From a checkpoint of a small mixture-of-experts model trained on Wikipedia: 69M parameters, 40 experts in each of 9 layers.
Below are experts of layer 5 (counted from 0) of a mixture-of-experts language model. Rows are named router (the router's row for the expert), gate (a neuron's input weights, with its number), up (a neuron's input weights, with its number) and show model dimensions 0-159. Each number is 128 + 32 x the weight over its row's rms, rounded and kept within 0 to 255.
Before each expert's rows: a language model's description of what the expert responds to. This comes from a sample of Wikipedia text that the model never trained on.

# expert 35
Nationality and adjective endings. Nationality adjectives and adjective suffixes like American, British, -ian, -al, -ary, e.g. Armen-ian, Palestin-ian, Medie-val, ordin-ary.
router [ 86 143 109 152 110 174 132 156 142 102 129 152 124 147  76 152 134 138 183 147 170  95 105  93 146 144 175 121  99 125 170  90 100 149 122 135 106 138 139 161 154  72 125  59  60  81 136 113 105 111  67 123 126 163 145 187 123 167  99 132 122 202 146 125 124 169  27 103 174 146 141  95 174  97 138 136 129 135 133  98 148 126 113 111  94 135 113 111  71 167 100 143 130 169 125 187  95 141 156 101 140 154 142 149 135  83  92 118 124  83 100 113 122 140 137  75 121 142  64 216  80 195  79 150 131 133 100 115 124 167 136 110  66 150 130 132 125 104 111  97 157 129 109 175 152 135 187 115  75 125 129 148 129 142 151  86  98 208 152  92]
gate0 [ 68 120 123 109 131  85  90  99 144 132 131 120 106 126  50 139 139 126 102 150 110 120  72 180 160 138 153 197 147 153  98 143 164  99 116 145  82 139 142 158 131 159 120 132 167 159 165 156 123 126 114  82 187 161 148  98 159 165 104 127  65 160 111 103  90 167  98 148 110  71 128 145 163  76 131 161 165 111 103 127 158 113 142 118 111 120 137 121 123 124 198 122 109 116 149 152 130 170 117  89 187 125 100 159 144 180 162  74 143 208 135 165 178  56 148 161 120 170 130 121 106 103  62 117 108 175 164 102 126 171 120 104  86 144  78 146  85 105 137 121  48 105 173 170 112 144 159 150 141 128 133 117 169 134 189 129 208 123 111 119]
up0 [ 58 151 129 106  64 161 173 138 104 139  99 137 131 138 168  90 124  74  94  98 120 121 131 118 110 121 139  61  79 145 158 176 138 142  91  94 211 119 100 131  93 140 102 158 161  70 114  97 123  96  53 142 105 156  89  78 138 106 104 118 120 114 124 142 163 173  97 107 114 134 183  47 158 135 103 148 106 150 104 134  47 169  81 148 143 167 153 174 131 106 115 116  96 134 122 131 147 140 150 117  81 131 154 161 110 174 139 205 114 138 146 129 138 173  93 154 135 158 167 107 139  64 103  91  94  68 133 163  96  42 143 101 109 146 133 131 153  96 175 101  90 162 124 158 183 108 154 134 144 119  90 139  88 151 122 155 141 147 139 131]
gate1 [174 147 165 140 131 165 179 161 174 130 172 107 151 104 107 153  62  99 178 130 151 137 128 122 114 163 188 206 135 133  55  51 113 101 111 140 194  86  99 141 150 171  89 131 138 169 216 141 157 187 143 193 123 149 121 126 142 145 137 100 125 106 122 149 155 101 121 105  93  78  63 102  64 102 111 104 131 159 119 150 118  67  96 101 150 125 138  86  59 116 136 112 138  84 187 138 121 131 101 107  87  98  95  89 116  89 177 147 121 105 153  78 113  78 142 101 159 130 125 153 118 124 124 153 109 116  78 108 126 103 197 165 128 110 134 118 136 121 107 112 156 151 132 108 137 157 163 151 154  74 153 121 111 141 164 134  86  92 159 107]
up1 [ 97 151 101 151 108 112 143 166 128  92 171 149  73 139 106 177 114  76 165 149 166 133 177 134 147 167 140 147 124 149 118 119 126 185 168 108  97 126 123 136 129 162 100 148  68 137 188 174 138 102 126 116 162 152  97  85 122 116 140 105 147 122 100 134  91 132 146 141 122  60  89 238 152 152 130 143 124 105 175 126 110 124  87  93 135  87 129 121 113 126 137 138 103 142 167 141 149 177  98 133 123 176 166  77 144 135 109 149 161 158 146 146 189 114 143 185 137 120  97  94 109 158 152 128 195  99 102  63 146  82 191 124 163  52 121 192 129  95  92 116 128  82 109  89 145  76 142 128  95  49  63 169 141 127  83 107 101 136 118 120]
gate2 [123 107  90 106 116 157 106 127 131 118 122 126 157  95 129 131 130 145 105 112 187 103 179 146 160 135 164 140 108 132 101 135 145 107 168 172  90 105 128 150 122  68 113 117  80 137 141 155 107  78 102 102 134  72 171 127  87 194  53 187 135 132 147 130 140 113 126 125 153 124 127 146  76 137 135 123 196 114  88  84  91  65 161 129 124 104 119 161  86 158  93 167 125 152 119 171 201 105 116 157 113 144 166 123 199 118 148 185 134  98 103 124  11 116 116 131  97 156 110 151 106 180 162 124 183 150 146  92 111 137 142 105 165  66 183 108 113 191 162 128 183  96 152 102 110 130 153  81 196 115 118 145 131 143  80 113 142 165 111 118]
up2 [127  92 101 112 139 181 120 121  76  87 147 166 176  98 106 149 118 170 103 154 140 141 167 164 131 128 108 115  99 115 149 158 100  78 184 158 104 126 135 161 117 115 140 114 103 180 199 106 127  78 116  73 112  78 186 154  94 164  91 163 133 115 117  98 120 140 142  96 146 185 130 178 117 164 188 134 195 141 103  80 112  82 182 142 133  77 114 193 111 121  91  99 160 116 114 124 121 149  99 119 144 140 192 135 146  83 110 151 130 111 132  88  54 143 142 122  85 102 107 159 100 160 121 114 123 124 117 115 119 128 181 116 185  71 168 113 175 191 154 120  81  95 119 123 142 177 127 106 206 143 125 138 118 105  81 114 172 194 159 141]
gate3 [155  96 134 135 117 130 118 161  85 110 114 116 126 142 169 119 133 157 184 110 126 139 165  99 163  96  71 144 114  82 195  69 141 122 123 191 133 157 145  94 135 135 114 158 113 120 152  71 123 158 155  50 109 165 173  90 215 141 101  71 131 177 108 162 133 173 150  86 100 136 119 154 128 161 131 111  84 165 113 146 110 156  99  61 140 108 179 130  65  81 109 179 103 110 136 165 166 142 150 133 146 125  94 134 101 131 150 127 176 114  52 119 138 139 137 135 113 153 150 124 152 112  86 205 120 132 140 206  67 164 101 116 157 135  97 162 129 125  89 142 145  82 137 171 162 161 146 131  92  99 121 116 160  98 104 118  70 149 100  64]
up3 [136 162  95  81 144 124 113  99 101 115 136  47 148 175 102 179  85 100  90 137 138  59 115 108 107 149 200 110  73 126 148 111 124 111 179 106 208 109 157 175 114 131 123  95  98 134 102 170 129 123 141 119 125  90 123 166 138 124 141 161 118 186  54  91 147  56  93 174 161 180 162 122 111 104 163 128 147 120 132 113 125 188 112 185 144 191 115 113 133 119 102 153 102 106 142  71 127 166  92 102 132 158 134 134 140  75 118 158 119 137 165 135  97 127 106 118 175 150  72 126  33 126 155  66 125  97 106 104 120  86 144 125 102 108 147  84 170 156 121  95 135 145 120 164 120  99  72 123 159 144  89 146 133 119  87 166 129  72 153 135]
gate4 [111 100 175 172  59 123  98 139 133 120 156 127  99 169 128 146 124  97 107 165 161 163 153  93 140 173 114 123 111  68 117 171  90 136 173 125 138 127 103 124  53  91 104 130  74 114 123 167 153 100 108 139 172 132 131 135 134  95 147 111 103 153 109 117  85 146 179 131 120 122  63 101  69  74 119 152  88 149 121 120 140 137 152 142 130 150 112 145 134 103 162  80 136 125 137 174 134 104  70 179 123 178 138 155 152 180  88 114  80 137  94 159 137 128  63  87  98 210 186 126 149  91 101 159 171  90 115 185 113 152 128 130 126 162 126 136 108 161 170 116 213 147  75 122 117 205 130 146  86 124  97 107 138  58 116 150  87 167  88 121]
up4 [107 137 104 123 144 129 173 149 219 120 128 126 184 137  97 168 128 141 166  62 130  98 138 114 162 120 121 120 151 143 123  95 148  94  80 150 119  76 163 142 209 132  93 118 194 109 157  93 107 183  65 158  62 151 112  85 137 154 127  70 169 119 131 133 116 152  69  61 119 163 120 153 166 168 144 128 132  80 149 143 160 137 127 151 161  83 127  83 146 181 141 121 126 119  95 125 165 111 137 119 111  55 168 143 132 139 137 109 151 112  84 119  83 107 153 158 147  88 130 156 104 162 135 140 131 147 107 102 117 140 170  90 139 157 161 191  70  82  79 140  95  94 204 126 156  98 138 131 102 123 137 159 160 114  99 136 163  45 140 104]
gate5 [119 135 117 157 161 141 139 141 124 153 137 112 176 183 111 129 141 125 166 122  91 127 165 140 131 139 129 122  90 161 159 128 153 162 116 115 114 132 145 103 155 120 126 140 137 124 121 122 118 151 111 123  20 103 164 180 125 148 140  93  92 128 149 160 150 102  84 108 149 191 145 151 122 100 162  87 173 138  95 179 100 151  80 144 189 121 115 121 171 137 199 115  82 178 155 120 119 123 199  84 117  95 162  96 125 144 155  36  48 128 164 118 143 104  84 165  96 129 115 134  70 160 136 185 173 138 140 183  83 159 169 103 192 113 126  77  83 111 135 112 165 114 174  90 111 143 141 146 158 141 165 200 159 128 125 116  65 175 122 132]
up5 [133  76 111 134  95 118  94 157 163  84 140 111  97 126 163 134 143  83 109 114  98 168 124  95  61 155  88  80  74 113 108  94 106 158  76 178 130  74 116 117  76 125 157 185 138 118  73 150 170  97 128  97 180 171 116 117 111  71  95  98 122 134 116 122 141 169 154 145 138  89  91  97 188 160 101 108 140 120 208  61 140  47 125 101 173 178 167 166 162 119 196  87 117 147  83 119 131 114  67 179 128 122 140 128 109 103 106 145 149  90 144 162 121 141 176  98 143 130 138 154 113 149 156 134 154 125 175  73 149 124  75 153 102 139 127  86 114 112  93 192 172 111 179 110 125 120 101  94 118 147  86 120 140 110 125  89 119 136 146 147]
gate6 [121 118  98 193 132 150 130 104 140 129  84 164  77 120 150 115  86  54 119 102  89 113 138  77 153 109  93  76  94  91 114 105 111 129 105  59 161  97 105 151  36  74  53  94 124 158 118 128  99 154 156 104 124 184 146 165 145 159 137 131 127 119  75 190 112 143 127 104 101 119 157  92 172 167 173 142 149 145  59  72 103 164 106 139 118 146 122 151  93 153 114 144 155 117 124  77 146 152 173 171 153 145 172 120 108 119 143 137 206 152 116 150 155 133 164 162 175 170 136 113 106  82 100  75 136 171 154 145 171 133  92 158 102 146 149 125 133 115 126 157 131 106 173 163 124  86 115 116  87 195  97 136 123  66 109 137 106  99 120 170]
up6 [ 43 119 185 151 164 142 148 148 118 138 112  84 148  90  36 150 123 152 111 130 117  95 148 140 118  95 159 136 194 138 135 132 124  94  97 119 139 114 150 146 107 124 192  95 155 169 115  65 111  86  79 172 134 124 147 112 150 110 108 154 177 171 122  87 127 111 106 167 146 146  92 162 154 101 120 121 143  90  99 145 125  73 143  94 139 159  62 153 100 118 104 116 142 199 132 190 121 152 114  95 127 131  98 125 130  91  93 150 149  91  86 157  91  96 108  85  77 119  92 147 120 141 217 204 151  71  69 110  83 115 161 101 174 119 110 173 124 109 148 120 115 169  97  97  92 159 143  90 177 159 118 118 180 102 118 114 162 129 143 122]

# expert 36
Commas and conjunctions. Clause-linking commas and conjunctions after a word, e.g. and, but, or, to, while, would, joining phrases.
router [ 78 147 109 117  58 153  56 167 119 107 112  73  86 129 119  78 110 105 121 182 127  94 160  91 132 167 123 126 119 150 104  70 121 117 122  92  78 145 141 168 129  94 153  86 138 127 142 106 130 121  98 143 140 136 135 145 124 113  54 183 114 158 170 131  70 186  99 143 206 223 188 126 124 170 135  93 111 201 185 125 137 152 103 129  92 109 118 143 149 159 104 112 131 138 106 149 178 139 173 147 123 125 159  75 130  78 114 103  90 125 113 102  87  88 122 107 193 127 124 181 111 161  94 118 124 154 108 119 131 168 151 121  72 118  60 149  90 129 141 134  92 110 136 135 131  88 152 108 151 152  91  99  85  80 128 139 129 149 147  61]
gate0 [135 127  67  87 106 144  79 146 134 133 146  90 181  95 124 147 198 109 104 219  96  98 157 110 147 164 138 121 143 128  93 131 111 131 157 155 145 112  87  79  84 111  99 149  92 116 150 109 165 157 125 156 114 138 111 141 148 168 123  83  80 164 169 140  98  86 124 190 166 142  76 105 110 116 151 159  90 159 150  80 107 137 105 121 134 133 128 126 122  94 194  54 131 105  89 104  98 172 143 136  98 147 109 105 128 146 134 165 122 176 126 150 137 168 124  96 101 132  99  88 167 163  88 133 112  64 125 180  87  99 101 126 107 128  79 134 151  34 171  74 127  76 130  97  88 113 115 130 132 188 154 198 104 142 125 134 112 173 116 187]
up0 [118 143 134 159 139 108 150  99 129 112 134 111  91 143 101  87 165 108 170 144 124 177 105 131 128 126 123  94  74 169 125 160 124  98 137 129 149 146 154 161  84 179 149 147 118 122  60 133  75  88 137 138 123 134 129 193 103  82 112  87 157  54 111  98 213 156 178 170 147  98  76 119 122 115  79 169  84 144  75 127 186  92 156 175 144  70 145 150  89 133  99  64 103 137 173 109 174 120 120 148 123 159 170 175 153 109 110  99  94  75 242 151 141 130 122 140  83 113 121 133 160 149 156  92 150 109 133 102 153 133 112 130 165  99 100  65 183 118 160 177  88 104 128 106 117 138 103 112  94 102 177 151 152 141 162 126 130 134 145 108]
gate1 [141 118 193 128 144 163 146 137 168 123 193 118  89 128 138 141 138 174 143 176 110  66 122 159 138  95 170 130  94 144 130 165 194 114 135  66 114 113  96 119 177 145 126 162 135 136 104  92 103 159 106  72  30 155  96 157 104  93 140  84 112 110 103  97 158 147 158 143 156  93 116 142 180 155  86  83 119 168 110 112  90  99 140 150 122  99 141 114  70 118 146 114 124  86 135 197  95  98 153  98  61 110 184  94 136 127 162  90 155  88 123 140 144 144 131 109 141  84  44  85 128 145 164 127 130 179 110 166 139 118 105  93 141 192  66 142  97 102 193 135 139 151 164 144 159 131 109 139 139  99 125 104 185 131 154 123 142  76  85 132]
up1 [121 139  67 125 133  67 122 183  84  99 134 138 104 149  71 122 154  78 106 129 130 115  95  43 128 210  87 118 143 162 125 106  79 130 128 131 150 121 203  98 110  87  99  74 166 165 104 120 146  88 184 152 197 143 127 104 115  96 107 115 169 190 136 159  96 109  93 101 126 107 118 118  81 104 165 129 170 123 155 131 177 127 109 114 139 110 145 114 126  82  93 101 120 142 115 118 163 134 109 178 128 142 121 165 129 132  91 124 112 165 142 177 118 142 118 118 153 138 194 146  84 100 118 158 129 147 145  96 151  80 176 191 142  70 154 144  83 151 117 152 152 109 149  76 132 121 126 127 205 186 142 139 120 127 173  54  86 145 170  86]
gate2 [161 155 189 112 138 113  58 142  96 195 139 139 134 109 140 115  89 180  59 123 133 100 146 139 143 182 155 110 120 126 102 151 137  99 102 142 138 146 165  96 174 159 107  82 167 127 147 132 129  72 153 129 147 102 154 109 130 131 118  78 186 137 104 109 183  99 111 158  95 141  76 152 132 158 103 133 120  76 128 162 107 103  92 134 128 175 180 153 121 127 121 154 146  66  92  79 104 104  91  97  79 202  91 104 132 174 118 148 174 121 162 133  76  97 153 181 118 198 118 113 112 104 142 125 176 126 113 156 211 117 109 168 176 190  98 167  88 130 166 137  99  93 134 121  85  91 199 104  78 105 121 136 120 151 101 122 108 139  98 146]
up2 [169 103 115 153 148 112 155 126 154  42 137 114 184 159 124 158 100 109 178  89 129 162 155  97  92  97 104 153 185 137 146  91  97 141 159 107  71 180  83 117 131 101 134 169 113 132 150 122 159 157  77 123 113 111 160 204 124 120  91 176 101 170 149 184  84 112 166 153 185 144 202  98 129  88 148 101 160 171 123 122 118 113 138  82 136  90  99  99 133 109 176  82  95 172 167 183 136 154 116 157 136  79 124 115 100  74 161 113 122 160  96  92 141 131 129 112 136 128 163 121 142  92 108 135  83 162 125  70  88 196 133 105  89  71 139 105 146  92  74 131 184 149 113 100 158 127 105 170 172 139 133 127 115  88 145 173 102  95 141 141]
gate3 [125 175 118  91 130  83 146 140 102 120 164  97 109 145 105 121 146 126  83 111 147 105 182 139  68 117 182 210 127 118 107 198  95 122 164 179 114 152 120 119 139 155 111 177 184 138 151 111  67 152 133 156 136  93 131 138 121 201 122 131  93 105 128 122 150 145 100 133 130 100 193 147 192 202 115 114 137 161 103 147  81 112 128 100 119  62 136  70 119  93 178 148 116 177 129 175 127 129 128 109 132 128 101 111 150 183 102 174 133 135 123 106 121 178 147  71 139  67 127 110 143 116  89 178 152 134 126 132  74  99  97 108 175 128 122  72 137  98 135 101  81  83 187 125 114 142 128 130 143 108 128  59 186  98 159 140  86 134 191 166]
up3 [120 112 125 128 128 169 173 171 105 166 134  73 106 142 123 114 133 132 101 104 167 109 148 130  79 181 175 148 144  90 133 154 127  94 154 166 101 136 148 145 136 173 115  98 174 117 170  81 123 127  88 144 111  97 138 128 126 158 134 132  81  97 183 102 199 137  93 182 185 142 118 184 114 187  79 155 122 179 123 100  68 128 116 119 113  55  90  69  52 113 120 116 118 161  87 154 184 123 144  89 187 127  80 116 137 181 138 102 101 125 125 103 109 157 116 126 169 155 126 137  97  84 100 204 146 118 170 127 107  88 123 128 172 171 104  87 100  88 111 112  76  73 152 119 138 185 130 133 142 129 104  80 151  84 151 100  75 121 112 150]
gate4 [ 86 173 138  78  99 122 133 142  86 163  98 121 183 108 128 138 115 184 102 124 160 104 117 152 153 164 123 109 132 165 147 105 143 231 105 139 107 132 133 146  91 102  90 153  97 101 168 169 192 167  83 133 155 127 117 119 114  69 102 139 107 123 158 102 199 102 150 112 125 135 166 172 112  86 155 110 164  83 112 124 192 118 104 132 102 121 118 169 132  54 184 131 129 102 136 131 110 113 176 128 155 133  92 154 168 114 150 116 163 128 157 164 154 136 156  93 103 140 226 119 142 134 158  87 165  89 141 205 147 116 151  91 180 176 114 175 120  95 114 136 173 130 180 156 173 104 106 100 115 131 134 113 159  82 129 194 100 143 115 177]
up4 [168  78 131 161 127  83 100 118 143 129 156 144 134 156 130 104 138  94 109 159  92 101 113 138 146 145 149 149 156 138 140 102 110 104 117 194 190 181 112 125 152 156 114  95 159 129  88  63 128 107 156  58 122 115 140 121 149 190 127 118 210 101  78 138 137  90 122 164  86 118  68 135 160 165 103 107 139 137 116  68 139 140 126 163 179 155 146  57 109 173 106 133 110 174  99 125 120 161  83 175  54  94 107 106 126 170 123  64 109 105 148  91  80 111 111 122 144 127 145  74 144 183 106 107 112 141 145  65 140 167 118 148  99 122 121  85 190 141 129 137  93 120 112 120  88 166 137 171  57 139  67 176  78 127 160 105 113 121 111  86]
gate5 [184 175 139 145 141 176 135  96 170 153 124 153  95 145  90 188 113 131 117 124 132 180 148 173 186 139 119  84 128  84  60 153 116  84  93  85 172 113  87 148 111 146  93 101  86 239 110 133 175 159 109 143 130  76 118 146 152 102 114 136 128  66 155 121 107 166 109 119 161 146 140 153 142  88 152 107  44 154 122  99 160 133 121 125 124 175 149 100 157  97 148 135 148 107 129  52 129 136  91  71 197 121 135 155 113 100 103 141 159 104 132 111 143 107  92 139 128 172 149 115 176 107 120 146  86 113 152 127 196 133 145 107 170  59 177 157 121 111 142 184  62 120 141 120 101 145 142 172 169 102 136 111 153 119 163 162 164 139 120 144]
up5 [140 161 146  93  91 116 150 141  76 144  95 157 136 176 127  68 133 132 145  85 159  44 107 113 102  88 136 153 137 180 191 103 126 129 144 107 146 116 159 111 162 167  95  79 170 128 125 128 107 110 138 106  84  62 164 101  94 126 176 176 145 143 116 109 138 140 136 131  96  97 139  51 119 107 104  98 229  49 184 102 126 129  81 125 112  98  80 109 145 154  92 112 100 122 100 160 140 149 140 148 121 188 106 104 165 131 191  58 151 137 112 133  96 120 130 117 153  82  90 158 176 113 123 118 142 113 122 169 125 104 129 119 165  96 106  75 122 148 107  73 151 179 161 123 168 203  99 120  84 153 125 159 148 119  99 140  98 124 142 161]
gate6 [123  99 159 118 155 159 168 130 103 119 145 141 166 125 123 122  99 122  90 167 111  95  54 124  95 119 132 125 126 162 184 123 134 143  87 135  74  77  84 110 150 143 152 143  82  98 167 151  90 184 129 145 157 129 127 155  65  99  67 139 137  78 169 144 125 109 104 106 123  75 111 113 159  99 227 106 153 169  74 160 104 161 146 225 156 107 158  98 109 178  98 123  62 166 163  82 104 102 172 120 156 131 173 136  89 137 110  94 118 128 135 139 116 171 119 126 126 121 104  71 139 122 151 111 117 149  96  92  95 148 102 122  83 126 174  93 136 108 140 141 146  83  81 146 108 193 128 124 173 142  88  96 156 151  87  81  75 173 103 127]
up6 [118 148  90 137 153  91  78  82 195 166  89 180 113 107 156 107 178 114 105  98 145 118 136 153 181 132 113 120 116 145 136 114  83 155 150 143 188 189 162 160  96 147 121 109 122 129 135 113 119 136  87 121 102 149 161 104 144 110 154 104 153 210 104  92 130 133 164 124 137 179  93  96 154 181  98 130  80  78 108 101 126 118 110  59 102 148 116 198 163 101  93 115 179 112 111 159 126 183  70 155 134  80 120 106 182 115 119  95 102 133 103 156 137 192 146 129  96 153  97 143 110 121 143 118 157  97 122 145 116  87 136 131 202 145  76 164 121 158 124  91 108 185 149 111 172 106 144 170 101 118 108 216 126 144 179 168 175  98  97  94]

# expert 39
Name-final syllables. Final vowel pieces of Italian, Spanish, Slavic and other foreign names, like Pesc-ara, Palazz-o, Xper-ia, -ski, -ova, before commas or pipes.
router [ 94 127 125 149  69 126 105 153 188 126  80 148 142 172  90 123 140 114 176 123 181 142 172  68 110 145 110 149 135  91 100  89  96 183 104 133  88 136 155 144 148  80 153  62 110 127 122 128  76  67  95 129 132 151  76 122 159 153 126 166  71 146 120 119 108 106  65 151 185 182 143 129 136 140 134 132  77 126 153 106 109 159 168 120 108  69  89  97 117 166 125 149 157 113 100 173 102  93 149  69 138 118 126  91 179  84 149 114 128 114  90 119  82  23 116  77 154 129  96 153  93 161  49 143 132 111 134 142 101 100 181 129 147  83 152 135 106 122 153 111 111 139 129 125 119 177 150  97  97 151  84 145 123 119  98  99  78 173 119  80]
gate5 [149 192 114 167  98 125 129  98 153 182 140 133 115 146  82 192 102 212 128 119  96 107 106  91 151 102 135 138 159 120 120 102 181 119 174 142 154  48  90  63 116 177  90 113 121 124 152 135  83 140 130 156 139 111  97 159 149 134 146 136 129  73 138 123 122  99 159 129  95 127 109  89  82 127 112 147 148 136  74 130  78  91  68  74 140  99 180 161 111 139 117 105 102 212 107 162 116 124 125 119 130 140 124 145 142  99  95 171 107 107 132 100 125  88 100 112 117 133 105 127 145 173  56 171  94 141  89 110  76 179  86 166  35 111 157 124 135 125 118 120 197 184  90 137 128 108 158 123 139 128  70 140  95 168  89 133 140 155 121  82]
up5 [121  99 124 104 139 159 138 154 109  60 131 169 108 103 122  99 148 131 122 213 126 143 151 116 151 115 108 138 116 101  69 131 155 139  53 127 108 155 144 109 145  56 172 129 116 121 160 104 168 123 116 134 158 163 161  96 122 158 188 157  72 193 171 164 104 139 153 130 125 145  97 189 141 189 147  98 119 112 114 140 157 153 168 137  85 162  96 127 111  91 148 172 159 130 137 155 114  54 130 102  87 144 173 110 123 187  94 111  62 114 153  85 156  90 157 125 185 131 203 146 108 125 150  90 137 211 137  90 176  97 134  92 158  98  90 110 143 112 158 141  70 113 138  78  97 103 164 205 141 113 136 134 106 152 149 152 131 127 124 151]
gate6 [176 140 132 118 128 134 100 128 137 170 111  90 155 161  77  48 120 147 167 176 106 152 107 101 130  98 137  65 168 151 114 119 109 189  95  98  84 130 111 132 119 101 119 125 100  89 131 129 113 152 103 152 172 119  89 144 116 101 162 134 115 124 124 169  93 152 155 173 193 111 151  85  47  87 109 188  97 155 127 123 147  96  68 122 124 153 117 114 169 155  55 136 112 128 120 182  87 149 138  77  80 115 129 167 137 107 148 129 168 185 153  63 143 169 158 171 141 139 129 130 150 147  97 222 115 113  87 149 121 123 155  90 132 110 166 144 154 167  74 126 147 102 126 144 139  89 167  90  38 153 161 162 102 122 101 153 122 123 176 142]
up6 [119 186 119 130 110 137 135 189 175 121  78 128 146 107 146 174 116 100 119 129 138 104 138 111 117 118 142  83 119 125 168 123 101 134 171  80 122 146 100 195 156 106 121 121  98  87 108 135  70  98  64  95 137  90  61 110  97 111 135 170 106 151 106  92 127 177 184 134 112 140 136  95 130  91 147  63 153 104 152 188 148 147 120  82 122 153  97 149  79 120 100 168 143  98 133 195 135 161 140 108  73 121 169 115 159 110 181 145 112  65 136 132 162  83 149 180  84 113 105 194 125 105  77 107  90  46 141 142 103 110 163 102 129 169 134  97 148 167  72 135 144 105 133  86 143  89 143 161 102 117 121 130  71 135 181 121 155 165 146  59]
gate7 [126 114 114 109  87  97 100 131 153 150 109  59 128 161 125 138 102  81  54 150 139 175 101 154  43 131 101 129 107 171  78 120 131 114 179 135 124 161 173 126  93 116  59 157 105 132 112 123 138 136  93  90 131 174  85 133 109 144 109 190 127 127  80 114 160 137 168 127 113  94 167 136  87 104 169  51 138 128 123 137 127 107  92 144 169 145 114 160 151 126 153 117 132 140 102 208 109 121  73 134 126 118 110 140 118 117  87  80 113 133  97  95 124 138 119 169  68  84 170 124  71 127 142  66 118 169 115 100 136 149 197 118 117 163 165 129  90 146  62 133  64 179 101 120  98  79 150 110 147 107 154 156  78 146  86 157 116 141  59 155]
up7 [137 139 125 152 154 128  97  98 110 148  90  69 107 138  93 131 120  89 123 124 174 131  93 155 110 164 112 181 100 159 201 175 131 146 174 186 157 121 121 127  83  95 122 146 159 141 125  98  84 114 126 132 124 130 174  52 112 166 151 108 140 124 190 144 110  93  94 136 156 191 158 126 129 116 127 138  96 109 138 150  97 161  93  57 143 132 103 131 130 139 116 157 114 153 128 162  96  68 115 210 114 128  86 114 113 152 152 177 180 181 118 153 108 210  38 110 178 111 164 119 123 151 164 153 133 119 177 162 137 174 156 160 123  91 105 140 103 113 125 141 123 137  92 120  96 160 147 104 105  54 160 131 181 193 118  82 177 103 148 152]
gate8 [112 144 120  94 139 160 123  88 145 102 150 135 102  80 105 161 143 110  79 186  58 142 132 122 132 128 119 201 174 130 130 150 116 164 122 140  53 157 140 105 131 111 109 120 160 184 146 126  97 104 175  66 106  91 174 111 134 110 160  93 105  90 157 161 118 188 121 126 144 184 112 157 131 103 156  94 102 106 126 170 118  94  68 120 183 198 122 102 140 201 158 141 138 143 149 119 132 119 113 108 130 113  95 115 113  97 146 128 151 121 156 127  95 138 195 104 109 122 165 195 132 106 203 103 172  94  96 139 102  69 140 117  77 140 143 150 172 117 102  65 160 155 159  88  97 137 136  71 123 132  71 119 137 137 207 132 120  76 178 116]
up8 [170 109 161 125 126 162 200  89  80  99 119 212 142 175 126  84 146 107 130 109 172 142 163 108 113 111 191 125 133 130 105 132  58 115 169 132 146  89 107 195 156 146 105 135  51 111 121 180 148 102 121 105  98 132  64  98 163 163 122 155 159 174  87 127 117 104 148 149  74  92 138 152 138 151 107 120 145 119 140  63 104 126 151 158 152  97 146 149 116  53 141 136 137 172 143 135 166 149 110 144  84 101 177  84 139 117 112  98 144 144 140 130 156 171 165 128  97 123  81  92 106 150 121 163 104 122  59  76 132 129 168 120 121 128  72 115 147 127  92  72 113  94 137 113 110 154 159 133 132 118 155  93  95 171  69 148 165  74 166  56]
gate9 [121 131 163 173 138  98 107 204 213 147 115 120 140 118 195 147 172 129 167 106 178 117 137 124 128 143 119  81  74 132 127 139 142  97 109 105 139 132 126 114 157 118  97 166 150 104 158  97  73 172 151 141 123  86 175 136 107 176 108 146  85 141 119 107 143  94 157 129 192 152 115 203 117 148 141 135  71 160 119 199 112 102 137 133  74  93 101 141 107 104 139  76 138 173 101  85 218 157  87 121  79 135 138 202 112 146  97 123  93 103 113 141 114 165  93 172  84 139 127 159 104 130  55 211  62 118  82 111 102 145 161 117 156 149 120 103 136 129 126 167  98  86 129 117 135 147 139 131 192 137  98 128 131 104 129  89 125 127 142 113]
up9 [110 149 150 182 225 148 168  93 110 145 110 135 158 126 129  83 139 117  75  93 128 141 199 151 165 176 135 131  79 153 144 128  92 121 178 133 111  81 159  82 121  61 146 103 142 139 117  91 145  66 136 115 131 167 126 161 126 101 113 141 100 118 105 164 128 154 120 130 116 136  83  98 128  87 156 172  61 130 145 134 152 121 145 148 195 153 118  62 176 134 132 169 101 122  98 109 137 110 122 115  80 142  67  97 166 143 125 160 166 124 196 178 128 139 122  75 131 140 112 142 131  46 104 127 100 116 127 146 165 101 140 112 121  96  83 120 149 113 170 162 113  42 159  76 152 112 127 186 127 115 134  79 131  91  89  62 125 130 160 169]
gate10 [144  59 105  82 182  92 149 144  81 112 177 114 120 104 153  95 103 108 146  85 150 114 143  72 120 115  87 137  61  93 140  99 133 107 135 113 162 107 141 126 158 101 117 179 125 147 155 106 115 143 103 142  79  70 170 157 131 202 138 158  86 108 108 108 159 134 179 114 183  95 167 122 155 127 119 110 186 157 143 136 101 108 172 148 118 171 106 123 161 114 127 121 135 158 137  94 122 105 147 133  93  92 113  77 162 180 102 120 101 123 135 141 112 210 160 101 150 169 149 146 144 147 146  91 133  63 190 141 131 190 156  55  90  92 120 164 183 171 179 115 102 140 142  77 144 146 149  86 166  44 105 136 143 112 119  92  98 159 121 103]
up10 [116 144 123 108 157 142  48 150  91  89 121  96 142 102 106 172 137 116 141 138 143 133 113 127 129 179 173 125 127 151 131 145 134 143 113 140 104 136 149  79 122 130 108 143 103  46 112 180 135 107 115  95 152 132 116  86 104 182  85 107 185 111 144 149 113 152 102 112  79 155 170  96  94 120 154  70  87 142 153 117  82 131 111 118 120 140 145 169 125  89 174 107 146 131 162 200 135 194 128 133 134 166 147 171 173 145 189 191 151 156 146  95 151  98  96 151 163  87 122 158 155 103 110 140 192  75 116 146  98 135 136 158 171 161 139  71 140  96 115 126 139  64 107 103 130 177  84 140  49 145 172 129  25 119 151 164 166 150 175 115]
gate11 [143 108 126  82 176 137 185 124 217 141  32 123 143 141 138 126 137 200 138 126 166 168 104 177 119 109 158 168 164 103 147 119 159  43  96  84 114 123 113 122 134 131 116  88 116 122 150 106 135 156 137  95 183 163 107 125 162 105  86 119 143 166  82 109  99  81 164 135 165 117 155 133 158 110 145  95 191 136 127 107  90 146 135  85 108 112 102 159 149  87  68 124 144 127 172 133 120 166 130  95 129 111 114 138  57  83  95 114 147 103 158 130 127 129  94 152 112 169 162 108 104 191 156 143 124 112 120 133 142 106  89 127 100  70 204 140 158 148 138 136 188  86 203 200 150 131 107 131 151 111 119 126 133  71 112 169  85 130 111 157]
up11 [ 92 191 120 132 132 148 138 109 116 135 141 117 148 159  37 151 124 116 184 186 114 111 158 153 142  90  60 192 118 135 208  99  79  53 110 149  88 164 152 150 145 140 111 162 172 130 155 162 116 117 125 167 130  90  88 150 114 102  98 122  58 122 165 134  71 137 127 180 152 130 112 136 117  84 161 134  97 106  77 136 127 120 122 108 113 134 160 159 135 105 132 121 127 170 134 167 156  97 107 134 161 152 207 159 137 139 206 117 187 121  81 138 135 106  85 111 150 155  70 102 109 147 106 146 142 141 161 156 149 102 126  94 106 108 218 128  72 165 106 178 120 126 114 171 129  89 128 172 105 103 101 114 120  91 133 178 125 136 163  94]